Weights of a small mixture-of-experts language model, trained from scratch on English Wikipedia: 128 experts in each of 7 layers.
Below are experts of layer 3 (counted from 0) of a mixture-of-experts language model. Rows are named router (the router's row for the expert), gate (a neuron's input weights, with its number), up (a neuron's input weights, with its number) and show model dimensions 128-191. Each number is 200 + 20 x the weight over its row's rms, rounded and kept within 0 to 999.
After each expert's rows: a language model's description of what the expert responds to; "gets" lists some tokens that make up at least twice as much of what it gets as of all text. This comes from a sample of Wikipedia text that the model never trained on. Tokens count by the router's weight.

# expert 55
router,228,193,172,185,209,221,151,202,200,192,175,212,171,198,199,199,195,169,201,195,182,208,200,211,204,203,177,216,192,215,171,221,224,197,258,194,175,200,215,196,192,201,210,226,198,212,197,207,184,208,212,211,215,175,180,218,201,201,221,223,199,219,237,225
gate0,205,239,210,192,217,223,176,187,210,188,183,232,161,212,210,199,154,186,195,184,203,229,208,158,202,231,214,196,215,190,184,227,172,212,179,181,196,215,166,170,205,224,172,225,200,180,184,219,224,171,192,170,194,201,228,185,191,187,183,170,212,197,206,181
up0,215,179,255,199,236,192,191,186,207,180,191,182,183,189,214,232,195,189,202,208,208,222,189,199,204,232,169,207,188,174,189,182,163,177,199,207,194,215,186,194,226,184,194,211,181,181,195,233,220,218,178,201,187,187,210,181,183,207,184,183,216,169,164,181
It responds to: Compass words, name starts. Compass words opening place names, like South, North, West, Mid, and first pieces of foreign names or words, like Lé-g-ion, Sh-raddha.
gets: " South", "g", " North", " West", " S", "ch"

# expert 12
router,209,180,191,222,195,228,236,204,174,191,238,181,194,215,184,234,216,205,206,222,188,223,229,210,217,194,196,204,203,195,184,215,193,223,211,219,192,212,206,216,169,194,200,234,167,177,235,193,202,173,205,202,191,209,191,195,185,210,221,209,210,226,201,207
gate0,200,190,205,217,162,222,188,235,195,203,247,222,186,180,190,239,196,195,236,195,176,221,186,232,222,221,177,199,168,202,177,211,185,197,230,219,194,172,196,219,199,210,214,189,204,190,230,193,169,221,169,219,197,171,212,198,208,204,193,173,194,196,193,207
up0,225,206,165,199,228,187,210,170,188,189,141,208,207,188,187,178,192,211,192,202,222,201,212,179,181,170,197,196,209,196,194,196,220,199,181,188,218,202,209,175,234,181,198,199,182,199,227,202,213,176,193,157,161,210,171,157,206,169,228,218,161,192,196,204
It responds to: Indefinite article, intro. The article a or an right after is, as, or a comma, opening a description like is a Western film; also It and media nouns.
gets: " a", " an", " It", " film", " it", " A"

# expert 49
router,182,238,169,215,189,213,216,175,197,203,199,186,211,186,181,210,216,229,194,177,210,220,169,183,229,211,203,223,201,211,216,187,211,232,204,186,212,205,222,190,210,230,231,190,174,199,212,226,204,170,222,185,200,231,210,199,185,205,171,231,185,192,175,157
gate0,238,182,187,221,197,241,188,211,174,194,206,205,156,214,185,217,196,211,210,207,192,216,186,198,205,198,207,198,173,169,212,231,191,235,198,224,198,218,248,195,221,215,191,206,196,192,206,205,228,185,172,188,196,211,194,188,195,198,191,205,179,197,219,220
up0,191,234,187,195,212,211,211,208,208,184,184,202,206,210,197,199,173,188,195,207,193,204,199,204,204,231,199,198,212,198,189,187,183,208,215,199,204,155,166,179,177,243,194,169,180,190,218,202,195,187,201,213,194,201,163,162,183,220,170,200,207,194,203,230
It responds to: Into, each, compound endings. The words into and each, and the second part of hyphenated compounds or number ranges, like day-to-day, fourth-placed, 1944-11-02.
gets: " into", " each", "up", "side", "day", "like"

# expert 19
router,214,257,188,166,173,215,153,208,177,175,187,195,163,240,193,239,216,219,180,185,191,175,234,188,175,214,189,215,214,199,203,205,219,217,210,228,180,186,177,170,207,212,201,205,192,202,220,213,206,179,183,212,175,211,184,175,218,199,205,193,185,206,226,188
gate0,186,193,200,237,207,170,197,244,178,209,225,186,197,186,208,166,184,225,218,211,203,209,218,187,218,225,207,189,194,211,192,214,172,189,166,232,187,187,202,184,167,173,182,222,217,215,211,168,190,203,204,172,232,215,192,187,224,248,221,182,212,191,216,188
up0,212,191,216,225,190,192,218,195,219,188,175,234,217,195,204,189,179,163,245,201,182,219,186,212,233,208,197,183,200,195,211,209,180,213,209,218,199,210,205,227,157,185,190,193,204,218,198,197,188,169,150,171,216,196,161,220,226,196,215,211,221,204,188,219
It responds to: Acronym letters and digits. Capital letters and digits inside acronyms, codes and model numbers, such as FLN, SONACOP, AHRQ, MP36PH, DAMS.
gets: "N", "–19", "1", "2", " used", "E"

# expert 58
router,194,185,222,196,211,189,218,175,176,197,231,222,211,216,225,190,173,168,189,229,146,201,200,214,215,207,199,230,234,188,180,208,189,206,178,208,189,177,204,221,187,173,193,213,213,217,206,172,213,199,220,220,200,212,196,199,245,186,185,219,192,219,190,169
gate0,188,173,206,205,183,156,227,194,209,214,221,207,188,196,214,221,192,184,213,215,198,218,211,197,183,219,170,207,194,194,223,258,194,178,169,190,212,196,186,200,182,214,217,211,234,200,192,202,202,201,202,226,214,212,233,162,218,221,190,197,172,176,213,182
up0,197,179,212,217,179,142,219,188,206,211,202,217,190,194,234,217,205,187,217,224,210,214,216,194,179,223,177,220,186,205,213,255,192,197,178,191,214,194,180,184,188,190,216,204,227,218,186,195,218,193,179,211,212,202,214,165,203,234,187,201,171,165,198,202
It responds to: The, line breaks, tables. Capitalized The, especially starting sentences or inside titles, plus line breaks before headings or tables and Markdown table separator rows.
gets: " The", "\n", "The", "---|---|---|---|", " His", "="

# expert 54
router,228,184,201,176,194,189,239,177,215,226,220,179,201,210,236,220,191,181,231,167,193,210,198,213,221,222,181,204,213,217,194,228,219,187,189,203,197,199,194,223,179,204,205,214,215,172,172,189,195,162,201,199,182,222,182,167,182,244,184,195,224,227,197,212
gate0,231,202,223,223,195,177,201,215,204,221,237,192,213,212,198,218,216,191,239,219,179,175,194,215,213,177,243,215,215,187,191,205,175,181,181,209,192,183,166,200,204,186,212,220,203,167,218,192,202,221,198,227,239,190,202,246,177,160,198,196,183,220,187,243
up0,243,212,252,192,209,181,196,218,196,217,191,211,229,197,222,220,201,200,228,223,187,200,179,234,204,193,234,206,233,217,170,224,178,192,196,203,212,203,174,190,211,201,216,221,193,157,230,153,200,243,216,191,212,228,183,241,192,185,218,200,237,205,176,232
It responds to: Locative at, LaTeX. The preposition at (also in, using) after verbs like located or held, and backslashes starting LaTeX commands in math.
gets: " at", " \\", " use", " di", "\\", " in"

# expert 30
router,228,213,206,189,202,183,190,178,215,201,208,185,215,248,239,217,166,220,205,200,212,199,233,226,200,197,233,173,185,226,213,210,206,172,234,172,175,175,197,191,190,208,205,205,193,212,192,163,194,195,191,246,182,189,203,196,211,191,193,196,206,184,179,198
gate0,202,203,205,202,157,203,184,182,201,228,220,204,184,218,187,214,200,197,215,226,186,181,205,200,178,211,194,187,204,199,158,213,250,165,216,202,227,199,230,196,175,209,178,217,178,182,179,199,183,220,207,173,192,179,234,194,255,215,216,186,223,207,172,232
up0,208,223,185,219,174,194,215,191,200,188,172,194,190,190,193,195,220,198,234,220,178,210,221,215,182,170,175,192,174,197,171,206,197,202,194,216,242,211,245,191,210,197,179,213,183,224,170,220,179,189,201,187,189,205,176,147,193,173,171,189,193,156,198,202
It responds to: Coordinating conjunctions. The words and, or, &, and list commas joining two words or clauses, as in born and raised, Sarkar & Sanyal.
gets: " and", ",", " &", " or", "/", " /"

# expert 59
router,218,221,216,210,167,243,218,217,198,198,188,213,173,174,221,169,183,173,222,219,202,206,214,173,248,211,193,206,215,179,191,187,184,214,192,221,218,197,204,186,202,197,208,222,201,202,210,224,189,238,197,194,189,203,227,217,174,237,228,175,177,225,214,175
gate0,225,192,168,202,187,207,182,204,191,166,180,205,238,185,186,176,226,215,190,166,199,203,201,189,197,205,196,184,177,171,231,177,225,213,205,191,211,213,224,182,219,196,197,170,182,188,220,170,216,197,209,215,185,195,225,186,196,176,182,225,208,190,201,203
up0,189,168,208,175,188,214,207,201,218,182,211,228,172,198,179,239,217,239,244,203,202,208,176,219,222,192,198,199,223,195,219,234,235,155,236,174,160,191,221,227,218,221,181,172,214,208,207,212,222,196,218,225,161,216,228,209,200,215,177,186,182,204,209,228
It responds to: The preposition of. The word of after part, one, member, Order, as in one of the heroes, plus among and direction words like East, West.
gets: " of", " among", " East", " Man", " Of", " Among"

# expert 32
router,203,206,190,213,187,199,214,185,191,178,194,190,188,207,203,201,173,165,173,193,182,180,190,168,214,202,260,219,252,213,205,182,163,222,188,194,158,202,179,214,197,228,205,200,217,196,216,182,219,168,221,226,181,210,217,173,182,166,190,209,159,212,164,212
gate0,254,210,205,199,164,220,177,189,186,186,188,185,205,194,192,214,190,202,221,226,227,191,224,185,210,207,210,205,201,224,195,195,181,206,167,198,200,203,188,165,218,232,190,208,216,221,230,183,179,195,174,206,199,175,190,186,197,176,206,223,199,210,236,194
up0,238,191,202,229,216,178,181,215,178,195,193,218,208,216,170,199,235,160,205,229,204,203,188,206,159,197,203,168,219,235,231,189,194,202,174,234,212,185,162,172,220,196,231,231,155,236,197,175,201,181,178,192,202,212,171,204,192,199,193,217,204,234,210,181
It responds to: Definite article the. The word the/The after prepositions like of, in, to, at, plus possessives their, its, his.
gets: " the", " The", "The", "the"

# expert 45
router,239,187,183,190,235,216,206,202,179,246,201,234,226,201,199,210,215,239,225,198,194,237,209,207,223,195,166,205,196,195,210,186,183,220,247,189,200,165,198,213,163,186,167,233,212,250,205,192,231,172,210,220,199,184,190,201,171,182,220,189,185,170,220,221
gate0,205,218,208,172,162,177,212,192,206,200,222,210,212,187,178,186,208,177,175,234,190,167,197,205,184,184,247,183,224,218,178,189,233,181,192,185,233,188,205,204,214,211,205,232,191,224,193,192,186,180,258,226,230,194,194,171,195,230,146,190,224,237,237,207
up0,217,159,211,210,230,202,170,228,196,217,199,189,213,176,206,189,189,181,188,224,191,229,226,211,199,200,182,218,220,189,179,175,235,146,179,227,193,189,150,210,177,190,206,216,203,220,217,194,183,167,235,238,207,173,215,187,187,226,196,203,182,200,208,195
It responds to: Raw bytes and odd characters. Byte pieces of non-Latin scripts and symbols, line breaks before list items, and the letter f inside names such as Wilfrid.
gets: "f", "\n", "tr", "م", "α", "ا"

# expert 21
router,159,202,208,169,219,198,172,224,186,184,216,210,167,223,225,217,217,197,208,223,175,210,210,193,227,202,167,184,247,207,190,205,210,227,189,217,162,188,183,208,229,222,192,200,243,195,206,164,185,189,195,180,182,185,186,171,204,239,199,206,194,217,222,203
gate0,172,203,163,179,218,146,196,178,198,188,205,218,237,183,220,177,213,200,181,171,221,169,196,205,221,219,195,225,163,152,219,239,188,198,166,167,177,175,174,215,191,207,207,182,210,250,190,196,222,193,219,197,165,205,226,180,205,207,197,191,220,207,202,165
up0,169,166,197,214,198,233,195,223,187,202,203,181,168,183,205,194,174,242,217,176,194,231,188,206,189,191,182,181,211,202,205,191,178,213,201,173,211,185,250,210,202,152,190,223,206,185,193,190,208,167,188,181,190,201,202,218,162,169,211,167,206,225,221,184
It responds to: Preposition with. The word with, including along with and together with, plus some single capital-letter pieces such as G, F, V.
gets: " with", "G", " With", " G", " F", "with"

# expert 57
router,234,214,213,194,207,192,179,180,220,199,175,174,220,240,209,201,169,213,207,178,172,210,207,227,156,211,200,182,210,198,229,205,165,230,223,203,215,156,224,199,192,179,242,207,184,175,192,194,167,194,216,174,190,172,184,198,239,163,202,193,211,164,207,235
gate0,205,225,218,206,238,205,193,208,169,211,182,186,173,200,158,169,156,223,191,232,216,183,227,184,223,194,190,217,197,207,218,200,222,195,218,167,179,183,229,224,184,199,205,188,227,208,139,194,202,212,208,202,226,207,164,241,205,210,184,221,241,231,192,211
up0,174,191,227,213,183,222,214,213,178,197,222,214,209,196,208,185,235,211,200,194,189,189,209,223,185,162,210,220,202,221,184,250,206,192,206,226,235,169,199,222,175,217,188,228,172,202,195,178,208,194,222,204,226,172,192,220,212,194,201,246,191,210,243,201
It responds to: Semicolons in lists. Semicolons and table pipes separating items in dense data lists such as race results, scores, rounds and squad names.
gets: ";", " |", ");", ",", "\";", " 1;"

# expert 20
router,167,218,191,180,202,164,222,201,205,157,198,170,201,182,209,210,218,181,199,210,224,169,191,202,216,173,253,176,198,191,215,199,218,177,179,201,189,185,206,232,222,190,248,180,200,206,197,195,194,224,195,210,182,214,200,208,209,211,198,207,208,259,181,227
gate0,177,190,195,219,217,197,205,198,182,221,165,166,196,194,195,184,194,170,166,193,226,220,238,173,223,193,222,195,211,202,196,188,235,247,165,201,205,220,188,215,209,221,195,206,174,211,202,182,212,184,205,180,224,201,190,189,220,192,219,248,182,234,196,185
up0,193,201,211,213,189,157,204,176,214,202,184,186,201,194,180,197,202,155,196,223,212,236,169,185,202,232,200,190,187,193,189,208,232,200,159,175,180,207,241,218,197,190,222,219,193,209,191,191,171,165,203,173,232,211,176,202,188,183,188,242,210,229,189,185
It responds to: Mid-word suffix pieces. Word-piece fragments inside longer words, especially endings like -or, -al, -ar, -ic, -tic, -un, as in councillor, projector, nuclear.
gets: "al", "or", "ar", "ic", "un", "tic"

# expert 31
router,193,182,230,165,237,193,179,190,212,210,188,210,219,199,175,197,217,236,188,192,201,183,203,183,189,217,191,214,217,162,191,192,182,191,183,197,178,195,210,185,215,202,191,191,213,176,168,199,170,190,203,244,192,187,250,220,179,175,182,161,212,196,204,213
gate0,203,151,219,200,218,193,194,219,180,201,181,211,205,197,225,239,206,205,189,170,194,177,187,181,204,174,226,178,196,187,213,234,181,181,196,228,213,160,179,230,202,229,191,189,223,211,184,190,194,171,192,220,187,227,177,219,204,228,222,219,166,201,205,182
up0,177,217,215,208,232,165,199,198,189,224,174,214,202,186,234,187,155,203,193,221,182,184,199,177,187,187,207,166,219,195,218,198,180,168,179,188,201,181,199,155,199,195,205,218,202,170,187,192,211,231,206,162,201,190,201,231,219,228,209,201,222,185,199,184
It responds to: Mid-word letter pieces. Single lowercase letter pieces inside rare names and words, like t in Capt. or Spitse, plus List and See headings.
gets: "t", " List", "at", "as", "c", "See"